From a checkpoint of a small mixture-of-experts model trained on Wikipedia: 4 empty slots to pick.
Below are experts of layer 3 (counted from 0) of a mixture-of-experts language model. Rows are named router (the router's row for the expert) and show model dimensions 64-95. Each number is 128 + 32 x the weight over its row's rms, rounded and kept within 0 to 255. Numbers have three digits each.
After each expert's rows: "comes before" lists some tokens at least twice as common just after its tokens as in all text; "mostly gets" lists some tokens that are sent to it at least half of the time. This comes from a sample of Wikipedia text that the model never trained on. Tokens count by the router's weight.

# expert 25
router:133149198165149161082106158143108123194160092101173145172110172113117121091184113193151148116085
comes before: " to", " in", " by", " the", " as", " a"
mostly gets: " made", " used", " served", " won", " played", " released"

# expert 14
router:109097164146106130129116129102089068101142180162086112207134101121106137115112063153119125113163
comes before: " of", ",", " in", ".", ".\n\n", " and"
mostly gets: " president", " district", " member", " Association", " politician", " Institute"

# expert 22
router:105102129100131110137117153110165196075140135062179165145123137150129128193189162179131160103153
comes before: ":", " |", " |\n", ";", "\n", "==\n"
mostly gets: " Votes", " Candidate", " Coordinates", " Succeeded", " UTC", " Score"

# expert 17
router:180150113146162111090026090191116131112130093112110134098160106115132168107096123070168125114162
comes before: "0", "9", "8", "5", "7", "6"
mostly gets: "′", " that", " −", "1", " whether", " why"

# expert 23
router:127112128185161151101120164120060157142128052087112121121125147086156166124174168036089093126072
comes before: " be", " was", " a", " the", " not", " also"
mostly gets: " it", " been", " they", " would", " him", " being"

# expert 5
router:123082099154134141161101074147187115175128154101185176086123191136117132096096097133067171105159
comes before: "1", " |", "0", "2", "3", "4"
mostly gets: " —;", " −", "″E", " —", " +", " (−"

# expert 19
router:053139151106101138123096137128037158168124131169131072104124165110182114151114124137084096132174
comes before: ",", " (", "'s", " |", "\n", " was"
mostly gets: " George", " James", " Charles", " Johnson", " Martin", "ić"

# expert 8
router:137137148124162128183132080163186098108134136178090121111126124112144143136156176172143154088143
comes before: "1", "2", "3", "4", "6", "5"
mostly gets: " second", " third", " Second", " fourth", " Third", " fifth"

# expert 20
router:131095069136114127140116094128134081161083125104118116123175153197086163144115145109129132132122
comes before: "0", ".", "8", "9", "7", "5"
mostly gets: "-c", "-m", "-th", "-s", "-p", "-and"

# expert 15
router:116138121153113149152146112105171106127163159135161139136094093177060126110071127122139152187135
comes before: " ", " —", " \"", " +", " −", " A"
mostly gets: " —;", " |", "',", "'\n", "|", " –;"

# expert 7
router:112112115135112101089153145097053073115145151137106079122174090129114169115134123061102088101112
comes before: " |", ":", " of", " was", "\n", " ("
mostly gets: " album", " club", " Street", " Votes", "°W", " film"

# expert 4
router:106152140133113169132105108087067206082182117097142119171088111057084164114107147133148159098142
comes before: " |", ",", "\n", "–", " (", ")\n"
mostly gets: "idae", "–present", " century", "ensis", " lb", " pm"

# expert 2
router:098086130156163138097126123147108127069155119133142132198104178163092110133171074061088074082165
comes before: " of", ",", " and", ".", " in", ".\n\n"
mostly gets: "ations", " music", " development", " life", " members", "ization"

# expert 6
router:172116114071110123141113069149168144160156109158140174123129146137194139146103157110118166198152
comes before: " ", "=", " a", "|", " The", " List"
mostly gets: "==", "===", "|", " |\n\n", "\".\n\n", "="

# expert 9
router:092133145104117108088120110115085184108157145079138081138088123137120154100092171113129121155114
comes before: " |", ":", "\n", ")", " States", " City"
mostly gets: " South", " USA", " North", " US", " States", " UK"

# expert 13
router:124169198120121154084120110122176131104139175190105123131099142179139147124149161082161137099159
comes before: " the", " a", " his", " \"", " her", " their"
mostly gets: " for", " of", "==", " against", "===", " regarding"

# expert 21
router:211154128079146142098170148147149128079157138155167112101179123107155161141160173174194157094156
comes before: "|", "-", "==", "The", "===", "In"
mostly gets: ".\n\n", "===\n", "==\n\n", "===\n\n", " ==\n\n", " |\n\n"

# expert 29
router:132132101145067188187139051138140105136109176125134130188166121097137151144159090125153136173111
comes before: "1", "0", "2", "9", "8", "7"
mostly gets: " November", " October", " December", "9", " April", " February"

# expert 0
router:113212081171083124101149127109102118062102167079108185094142155126215142109131098063154114126111
comes before: " ", " the", " a", " his", " January", " August"
mostly gets: " during", " July", " November", " December", " January", " April"